{
  "n_experts": 16,
  "experts_per_token": 2,
  "d_expert": 112,
  "hidden_act": "geglu",
  "router_score": "softmax",
  "normalize_top_k": true,
  "balance_loss": 0.00447,
  "balance_bias": false,
  "tie_word_embeddings": false,
  "optimizer": "muon_variant",
  "learning_rate": 0.00273,
  "train_tokens": 289300000,
  "dataset": "wikipedia_en"
}
Below are experts of layer 5 (counted from 0) of a mixture-of-experts language model. Rows are named router (the router's row for the expert), gate (a neuron's input weights, with its number), up (a neuron's input weights, with its number) and show model dimensions 0-255. Each number is 128 + 24 x the weight over its row's rms, rounded and kept within 0 to 255.
After each expert's rows: "comes after" lists some tokens at least twice as common just before its tokens as in all text. This comes from a sample of Wikipedia text that the model never trained on. Tokens count by the router's weight.

# expert 5
router [126  93 128 155 106 176 121 160 112 132 133  99 159 149 102 119 151 168 145 166 101 107 173 109 103 150 151 156 107 152 139 103 134 154 134  94 113 125  86 139 148 170 151 128 127 103 135 103 127 142 172 127  82 120 146 126 133 138 102 141  97 124  93  94 158 141 121 154 117 113 156 103 108 149 176 107  88 104 108 111 128  78  95 153 100 138 187 129 152 150 150  80 152 125 133 101 115  99 154 127 119 143  89 132 107 134 108 145 174  63 123 142 151 115  95 123 151 161 188 129 113 122 167 143 134 134 108 112 140  97 160 100 148 144 110 122 143 144 109 189 150  69 136 117 146 133 136 147 123 123 152 124 128 107 115 103 124  97 114 107 115 121  92  83 121 101 156 128 134  98  93 121 128 120 143  85 126 153 133 133 131 111 104 121 139 100 119 103 139 121 130 103 127 132 100 146  87 150 148 142 132 136  85 139 140 103  72 123 137 199 131 125 141 152 100 162 143 119 132 147 137 151 135  80 120 113 126 135 128 154 121  84 110 129 153 134 144 121 146 150 107 112 132 143 139 146 106 136 167  87 107 106 158 106 156 141]
gate9 [140 109  90 144 148 170 114 103 125 109 129 142 137 185 122 128  90 135 115 153 103 130 147 101  86 107 126 101 100 119 155 158 133 124 106 140 177 110 142 125 156 162 166 139 139 167 123 121 118 115 121 101 138 106 116 127 152 123  99  95 132 173 131 122 160 132 158 135 138 126 137 123 148 106 174 110 124 120  91 100 159 131 145 145 145 126 154 103 161 109 134 142 133 126 110 137  89 112 178 153 144 136  93  98 143  89 129 164 147 141 138 134  90 139 121 128 121 145 156 149  82 149 144 121  77 119 151 109  90 133 165 112 181 142  89 124 154 131 158 139 135 114 108 115 151 102  87 176  99 151 127 146 156 128 128 125 147 108 124 142 164  78 120 136 123 133 106 157 149  75 138 116 143 157  89 118 128 120 134 117 144 111 104 137 120 133 147 159 134  98  78 109 127 169 118 135 150 143  73 115 142  88 147 113 130 154 118  71 126 133 141 110 163 212  88 166 157 112 108 112 144 145 155 110  82 140 155 120  94 115 109 119 128 135 126 122 109 107 148 148  78 133 119  95 125 122 117 135 115 176 174 123 108 106 140 131]
up9 [108 161 106 115 100 131 104  96 141  98 154 109  85 128 132 139  90 129 138 141 157 114 139 187 150 131  96 131 118 157 188 132 143  96 131 182 118 121 121 146 119 117  96 162 154 162  75  56 152 102 135 109  97 102 154 170 102 156  83 135 154  99 111 147 104  95  96 157 133 157 171 127 168 136 182 125 149 117 135 124 132  95 152 128 164 111 135 128 115  99 121 153 115 138 100 119 124 136 139 128 141 143 126 134 126 142 143 152 148 102 134  97 131 166 107 139  88 181 127 134  69 134  83 142 100 141 119 126 122 144 123 126 155 107 156  80 123  96 150 127 152 132 136 157 143 112 102 111 127 143 140 138 140  97 118 111 131 170 139 145 158 103 143 115 133 116 136 104 113 150 139 149 161 165 108 156 144 101 148 137 121 125 115 124 128 111  94 136  90 171 116 108 140 170 174 139 144 177  74 127 110 166 158 120 149 100  93 134 145 152 162 139 127 137 107 116 133 152 132 100 105 116 127 174 147 153 117 125 112 148 117 141 107 154 154 145 115  89 160 141 154 108  92 150 119  96 128  90 115 118 109 124 118 149 133 120]
comes after: " |", " ", " (", "1", "0", "|"

# expert 13
router [100 140 193 184 168 122  97 188 138 121 114 101 212 144 171 101 162 160 170 189 110  24 144 151 127 154 172  97  91 149  99 143 123 147 159 146 103 142 103 127 140 103 151 123 129 130 150 123 119 109 153 106 137 146 120 106 144 128 101 146 122 152 116  92 136 133 104 150 138 118 135  81 129 148 129 159 108 127 136 112 122 101 111 148 112 142 149 146 155 144 168 115 158 131 170 112 135 124 140 124  96 142  97 151 102 121 103 155 145 106 118 141 150 118 172 131 147 155 112 143 136 112 116 151 134 133 150 121 149 119 141 101 134 114 123 116 138 153 132 133 123 120 139  78 100 119  88 138 136 128 131 156 179 110  98  98 164  76 124 133 137 172 120  91 144 122 160 113 155 165 105 118 139 127 136 111  86 132 135 134 142 120 119 155 159  72 106 131 143 163 118 112 141 165 138 134 112 137 139 128 117 116 143 130 126 121 100 105 130 121 148 116 158 153 101 131 152 155 113 143 110 110 137  98 103 127 162 145 135 107 125 118  92 147 117 145 122 112 151 154 123 137 139 123 118 147 123 114 156 114 112 145 132  84 186 135]
gate4 [160 102 122  93 132 105 135 124 159 111 141 115 140 138 109  97 122 109  71 133 122 143 106 121 132 136 179 175 131 189 110 115 149 136  98  96 118 110 119 145 177 110 151 153 123 152 124 134 159 102 138 128 160 169 127  80 146 129  93 124 121 127 128 111 126  91 151 133 152 152 146 119 107 132 119 126 125 125 130 128 144 139 134 123 124 131 115 127 199 152 157 148 131 158 156  99 104  95 147 177 112 138  91 160 147 153 146 144 135 175 141  99 141 133 133 111 126 113 132 116  91 136 139 120 186 116 123  95 153 134 122 128 126  95 130 138 137 131 142 152 138  99 155 132 114 133 143 106 138 136 130 160 107 187 114  95 157  86 130 153 162 108 118  97 139 144 116 145 140 179  80 122 131 148 119 168 112 150 130 122 152 107  92 130 129  99 129 129 201 138 176 135 126 143  78 101 133 119 114 159 158 126 100 111  73 172 125 136 116 137 146 134  87 147  89 129 106 164 127 107 176 124 124 153 125 118 144 143  98 123 112 166 104 162 145 164 147 118 156 115  77 165 111 153 142 148 113 134 134 103 125 147 114 126 162 183]
up4 [116 148 146 148 103 179 104 126 102 163 130 161 115 144 141 129 122 115 137  99 162 111 144 137 137 141  95 107 137  72 111 138 145 123 130 153 128  98 116 150 106 126  98 101 148  96 132 119 130 159 106 139  68 136 124 195 116 110 120 132  99 118 123 118 130 169 141 113 106 126 108 159 146 169 174 114 152 136 108 130  87  90 100 120 138 100 156 130  84 132 104 139 128  85  85 132 137 162 133 138 146 152 169 131 117 103 131 127 148 123 143 121  98 123 116 157 158 141 119 152 185 114  97 132  71 119 169 151  92 116 133 131 132 143 109 106 128 153 118 123 148 125  86 102 136 111 106 160 118 122 131 117 143  77 152 148 139 104 118 122 115 106 128 134  92 128 156 112 102 102 164  77 145 120 133  72 175 107 127 134  86 110 149 150 118 121 125  89  66 124 106 107 134 147 117 110 168 157 115 100 117 145 141 127 142 124 131 110 134  92 114 129 141 100 146 170 134  95 160 139  91 126 125  93 119 120 109 132 133 130 118  90 162 118 140 103  97 142 132 119 135  91 142  71 135 109 134 122  95 168 110 119 158 113 107  53]
comes after: " ", " |\n", "\n", "–", ".", "0"

# expert 11
router [ 90 133 136 130  92 120 172 121 117 108 124  78 116 113  99 102 116 143 119 125  96 119 167 137 160 138 129 152 170 155 140 152 134 171 163 100 108  94 105 136 138 114 162 129 138 115 128  85 165 140 167 139  80 137 110  78 142 133 143 131  87 127  73 108 155 157 115 121 163  75 128 121 172 141 123 122 118 117 174  98 100 119 120 128 114 124 147 152 138 155 134 109 131 107 140 111 136 124 146 148 106 161 102 142 142 110  83 133 159 101 121 136 147 111 165 126 148 160 147 114 158 119 190 156 110 105 137 107 151 126 143 118 173 117 120 112 124 161 118 144 137 118 162 101 114 159 101 165 151 147 136 105 144  76 129 119 148 105 128 139 161 142 100 108 139 108 126  80 155 171  99  78 133 133 137 114 110 128 174 129 160 127 120 134 151 116 108  97 138 138 147 108  97 152  93 183  91 136 103 126  95 109 105 180 144 108 102  94 116 151 153 116 149 138  85 139 144 168 137 138 118  92 135 133 112 103 128 140 158 157 104  83  79 167 139 151 111  93 129 148 109 130 125 117 119 134 109 133 151 124 135  98 149 124 137 152]
gate4 [109 108 156 142  76 135 122 126 142 134 135 132 124 140 143 158 150 116 128 107  86 124 103 131 118 146 102 137 178 104 140 151  95 122 175 135 158 164 122 106  82 111 126 134 108 134 127 122 101 125 160 137 122 170 114  93 163 159 137 117 127 110 122 103 169 138 125  92 162 104 163 129 148 114 140 128 145 103 157 144 133 156 126 174  89 129 144  95  88 159 158 130  91 123 174  91 134 131 131 130 157 129 121 137 170  95  94 114 165 131 131  99  91 137 159 138  95 109  87  95 107 150 152 137 133 125 133 125 111 100 143 103 135 109 123 103 122 148 139 153 117 116 104 161 140 128 179 156 146 119 166 154  88 140  92 146 102 105 166 170 159  97 124 136  99 112 168 147 116 128 119 148 151 129 127 116  96 128 141 117 169 141 117 150 164 175 107 142 113 150 129 105 103 111 132 107 135 128 171  96 118 163  78 122 135 102 121  98 126 119  98  70 118 139 126 108 138 172  79 150 148 113 138 169 129 142  87 138 101 136  92 122 115 128 101  97 174 127 127 125 147 163 160 164 130 114  88 120 153  82 120 141 148 115 148  93]
up4 [114 123 117 124 141 113 149 150 186 169  86 120 109 118 115 156 136 103  87 153 106 149 156 133 135 114  92 125 132 109 166 109 123  58 117 137 159 158 104 105 147 124 132 146 143 122  93 149  83 135 159 116 140 117 116 116 130 129 102 111 103 155  99 105 126 141  83 129 111 134 135 123 120 136 163  95 115 139 137 158 123 117  92 116  97 144  90 173 126 124 110 159  92 104 118  99 126 101 111 145 151 186 118  81 128 109 129 127 155 139  87 114 109 114 133 138  98  80 135 109 141 164  95 102 103 165 136 124 133 161 108 171  77 131 150 143 131 144 141 105 142 121 137 153 144  94 113 131 138 152 142 142 110 167 119 140 122 110 134 141 127 176 122 136 125 127 153 159 176 155 153 133 120 118 128 146 103 120 115 131 131 120 127 125 127 169 136 121 166 117 179 136 164 117 100 143  78 115 153 142 122 135 185 185 144 111 122 104 101 129 137 117 140 120 129 123 162  69 176 141 110 125 123 116 118 119 107 126 154 176  95 148 117 132 139 150 134 121 153 140 157  86 187 144 152 169 143 127 166 105 192 119 117 136 144 147]
comes after: " ", " in", "|", " \"", " (", " In"

# expert 14
router [ 76 136 135 151 140 122 108 162  96 131 106 114 131 138 107 101 162 137 147 158 110 109 168  84 144 134 174 112 128 127 127 148 171 151 173  97 128 155 124 145 171 110 153 120 141 125 162  84 158 112 157 129  90 149  84 113 159 112 144 128  99 115  87 112 159 127  95 132 168 105 133  99 104 143 142 141  94 117 101 129 113 122 106 142 103 156 153 165 161 133 168 118 140 131 158  83 112 105 140 157  82 162 121 135 112  91 108 145 124  87 133 149 144 103 160 105 156 139 155 102 157 110 154 140 115 106 154 105 169 115 153 103 145 165 124 125 145 122  98 135 147 121 169  96 117 156 115 147 137 129 139 145 160 102 110 119 119 121 149 143 144 158 103 112 143  79 155 126 138 150 130 116 155 135 163 102  94 132 146 154 181  93 117 151 142  93 130 103 140 158 175 111 119 173 118 188  98 164 108 143 104 117  88 138 132 102 144 118 116 147 159 121 122 133 114 153 145 139 128 155 112  87 148 112 115 140 162 162 156  97 116 104  88 171 132 145 110 110 135 155 107 111 149 103 120 128 103 134 173 125 132 120 156 111 148 135]
gate8 [130 143 133 147 113 105 140 111 155 175 134 126 110 155  99  66 147 130 158 128 132 200 108 123  78 107 140 101 159 106 120 152 135 147 146 150 114 160 158 150 120  96 119 157 132 107  89 123  89 133 137 165 105 129  76  92 172 117 124 138 137 132 117  93 113  76 153 130 126 144 132 131 153 139 126 136 139 134 100 115 125 147  99 139 134 112 125 166 110 172  99 115 142 127 142 124 130 125 170  86 125 161 155 111  62 137 117 137 129 154 108 147 172 116 158 123 117  96 129 115 135 136 120 177 151 120 137  99 179 102 135 163 107 129 143  95 103 129 116 168  91 131 114 155  93  93 104 122 117 161 129 140 173 112 103 111 140 115 112 139 123 131 195 144  91 125 136 148 135 102 122 110 133 193 182 137 106  92 120 115 142 117 147 110 145 140 140 125 108 145 108 144 134 156  97 111 157 174 154 168 138 138  98 121 172  95 107 101 103 130 109  94 134 144 120 119  85 133 103 139 148 120 186 128 145 136 135 157 167 110 158 120 128 151 110 133 147 149  99 148 129 124 152 124 105 128 115 121 105  90 150 119 126 107 113 135]
up8 [165 161 153  63 119 165  99 103 131 126 105 144 134 106 140 120 110 118  90 132 121  93 121 125 156 134  90 131 103  88 105 101 163 137 133  94  99 108 149 125 127 145 122 107 142 142 153 102 149  98 122 174 154 179  96 119 117 137 122 124 168  91 145 148 141 134 152 145 124 134 151 113  86 126  97 122 156 136 128 153 153 175 125 104 131 182 192 114 103  84 126 126  99  97 130 150  97 145 144 130 111 112  91 150 140 145 142 125 150 121  92 134 126 123 136 116 126 175 153 144 129 124 127 129 110 131 127 131 109 164 130 106 150 153 109 173 127  85 145 142 135 155 117 127 131 162 166  88 124 118 129  95  89 110  99 107 111 141 112  68 145 131 125 119 116  98 148 106 106 151 156 130 122 104  96 103 168 162 124 140 129 146 125 140 102  79 137 123 110 138 109 104 152 135 173 144 101 119 129 100  58 157 101 116 137 137 153 138 159 181 118 119 152 106 115 113 180 112 114 142 111 124  72 127 144 137 165 152 132 155 158 137 132 138 151 127  90  81 123 168 133 151 135 119 123 164 144 143 102 112 115 106 124 128  94  92]
comes after: " ", "20", "19", " |\n", " in", " of"

# expert 8
router [ 88 147 133 127 146 142  89  96 114 100  84 153 104 152 181 141 111 120 113  67 106 150 153 168 125 140  95  78 121 177 100 118 103 151 157 110 131 103 109 147 166 112 159 100 163 124 142 109 144 126 135 109  96 133 128 126 163 167  61 151 113 131  99 124 152 121 122 174 107 127 127 100 144 144 139 159 136  97 215 185 120 120 128 127 124 127 147 127 126 147 111 112 136  70 130 111 110 125 139 123 134 132 125 130 123  82 144 162 141 121  74 129 148 106 154 114 122 130 113 119 144 133 132 122 107  81 135 125 163 116 121 121 113 107 108  88 141 142 121 154 161 127 103 118  98 160 105 158 131 144 141 129 100  58  93 130 125 125 150 146 130 137 124 144 192 126 128 124 130 129 118 105 125 160 130 140 114 143 144 133 128 115 130 164 163 107 127 127 125 131 112 107  98 130 108 114 128 130 122 186 128 113 106 184 168 111 107 102 113 120 128  91 172 130 128 143 145 153 129 127 112 120 152 134 111  60 132 121 182 117 116 137 117 133 121 121 139 142 145 106 103 122 173 114 146 136 123 100 148 106 107 187 130 117 130 143]
gate7 [115  75 129  93 140 128 127 115 134 138 124 133 143 157 105 137  88  73 158 106 118 184 118 165 126 150 123 166 154 159 125 121 111 135  98 136 159 181 110 134 121 129 127  95  98 162 120 154 153 164 120 109  94 143 109 135 108 169 113 167  89 178  79 133 179 142 128 109 166 124 120 107  91 154 130 104 152 105 156  88  96 129 113 128 104 136 119 115 127  97 223 130 101 117 107  97 136 117 115 163 138 154 105 135 154 135 157 107 134 107 112 105  90  67 151 105 105 147 131 116  88 104 114 160 104  98 159 104 103 122 131 174 148 153 137 141 128 138 140 104 148 121 135 122 123 104 132  86 155 126 121 181 141 110 127 131  76  90 135 125 105 123 131 127 136 149 111 141 156 158 114 164  75 130 112 102 128 159 115 145 116 140 138 124 119 114 120 140 142 127 146 152 147  60 159 143 111 127 161 135 143 124 137 179 169 121 115  86 164 114 131 106 125 151 133 165 147 110 134 146 110 112 133 119 143 140 150 134 163  87 120 142 117 104 139 115 121 108 131 142 117 115 118 119 123 115 142 127 155 129 103 104  96 130 138 130]
up7 [ 91 149 116 141 156 117 151 136 172 125 101 106 119 113 162 128 146 140 109 141 118 178 128 121  90 135 149 124 118 127 125 116 143 130 158 131 132 131 118 101 158 100  96  57 144 107 154 161 131 141 126 130 160 136 170 144 107 122 111 146  64 150 102 119 120 128 136 114  72 113 163 133 109 132 104 161 142  88 138 110 115 133 145  79 110 161 154  87 161 119 154 139 119  77 128 140  98 160 128 103 112 173 146 152  96 157 143 124 128 127 106 100 104 171 182 113 136 132  95 110 122 140 112 113 111 117 122 108 117 121 124 125 107 102 122 151 142 123 112 104 129 127  67 144  72 120 123 130 124 116 145 126  99 151 144 120 128 109 112 152 170 131 148 116 182 136 143 112 110 104 177 149  66 118 134 136 112 154 102 176 149 107 178 128  96 130 151 114 125 182  78 103 108 106 154 129 122 139  99 163 121 114 154 116 129 151 138 145 141 126 124 127 122 130 106 156 137 141  96 144 156 123 119 119 117  84 119 124 131 142 106 143 148 109 169  91 164 150 105  87 127 154 113 115 136 166 126  93 160 110  83  94 133  93 101 126]
comes after: ".", ".\n\n", " of", " in", " for", " with"

# expert 15
router [111 157  65 120  96  88 129 102 153 153 207 155 107  39 116 136  73 104 106  51 118 155 123 191  89 145  91 117 150 125 118 119 140 118 130 112  81 146 124 155 115 144 133 133 161 108 153 151 118 121 124 111 110 134  88 129 140 130 121 145 109 110  92 143 122 142 105 149 119 127 135 135 115 128 117 106  57 123  83 107 100 144  98 121  76 153 143 141 111 157 158 115 145 143 134 144 108  99 145 159 133 130 107 132 118 123 104 134 136 111  89 148 144 130 160 140 165 144 152 139 139  94 130 140 128 137 141 109 131 116 151 108 122  89 114 115 132 144  84 132 143 115 126 101 136 167 136 115 152 150 163 165 125 150 126  98 125 103 130 154 120 127 107 128 122 101 136 131 146 121 125 102 170 107 129 105 129 128 117 125 121  94 108 138 108 147 121 127 122 117 198 106 112 133 122 125 113 143  94  96 108 107  88 159 129 106 122 116 117 126 165 134 175 145 126 133 154 158 150 129 109  90 165 146 118 119 127 155 131 113  65 120  83 146 156 148 146 105 128 135  99  88 169 114 149 122 105 108 131 130 140 155 153 127 122 130]
gate2 [100 143  79 140 117 132 137 121 135 145 144 108  91  86 146 161 124 106 145 137 115 133 148 120 126 157 153 148 113 107 110 114 135 123 129 125  77 128 105 156 100 115 147 121 141 148 136 150 122 114 127 183 112 171 135 142 110 124 107 113 141 143  93  85 151  96 120 158 108 152 116 157 149 171 142 140  97 138  84 130 113  93 137 135  97 124 139  83  94 141 134 122 160 142 132 175 104  90 122 175  97 121 155  64  69 124  93 121 150 115 146 172 130 112 149 141 133 122 139  92 140 149 126 169 113 146  94 141 123 162 143 126 132 149 129 112 137 112 131 116 130 108 122  66  94 152 158 150 166 128 125  98 104 158 111 139 134 129 142 138 130 105 143 133 143 140 109 155 146 165 160 176 167 115 140 129 140 117  54 157 138 116 151 160  82 127  87 112  93 139 135 137 107  92 108  93 128 180  89 143 111 158 133 137 149 129 143 118 110 142 151 136 144  96 102 106 110 107 112 112  75 153 126 146 115 140 137 165 158  87 116 145 132 143 155 116 178  98 128 112 111 104 100 127 144 118 130 124 130 111 145 140 180 150 135  90]
up2 [144  82 144 104 118 128 177 131 119  86  92  66 115 123 117 125  83 144 151 171  97 132 128 104 143 100 187 191 151 149 125 117 121 106 135  88 118 133  75 128 127  97 109 156 132 137 142 165 113 147 101 114 135 130 117 136 110 135 109 110 116 131 144 103 113 137 152 112  99 122  96 133 122  89 150 130 143 139 144 141 132 135 136 147 114 116 151 128 128 161 113 123  85 118  98 110 139 112 131 135 119 105 130 159  88 119 114  98 139 123 147 176  95 172 153 103 123 141 122 136 122 119 109 130 120  77 172 132 163 131 100 112 123 134 140 119 129 116  98 161 102 119 118 165 128 147 123 156 180  72 106 167  73 158  82 103 156 144 144 132 104 147 157 153 115 129 142  66 123  75 120 159  99 140 127 117 129  71  95 128 129 125 113 136 119 166 109  88 135 106 130 158 150 111 144 114 130  91 103 130 104 114 113 102 146 122 140 170 128 117 144 146 161 162 131 115 136 141 119 147 130  96 134 147 142 111 134 120 110 167  83 147 155 105 119 132 121 101 131 113 106 158 104 116 151 110 143 161 105  87  66 140 155 115 157 126]
comes after: " |", " the", "-", ",", ":", " of"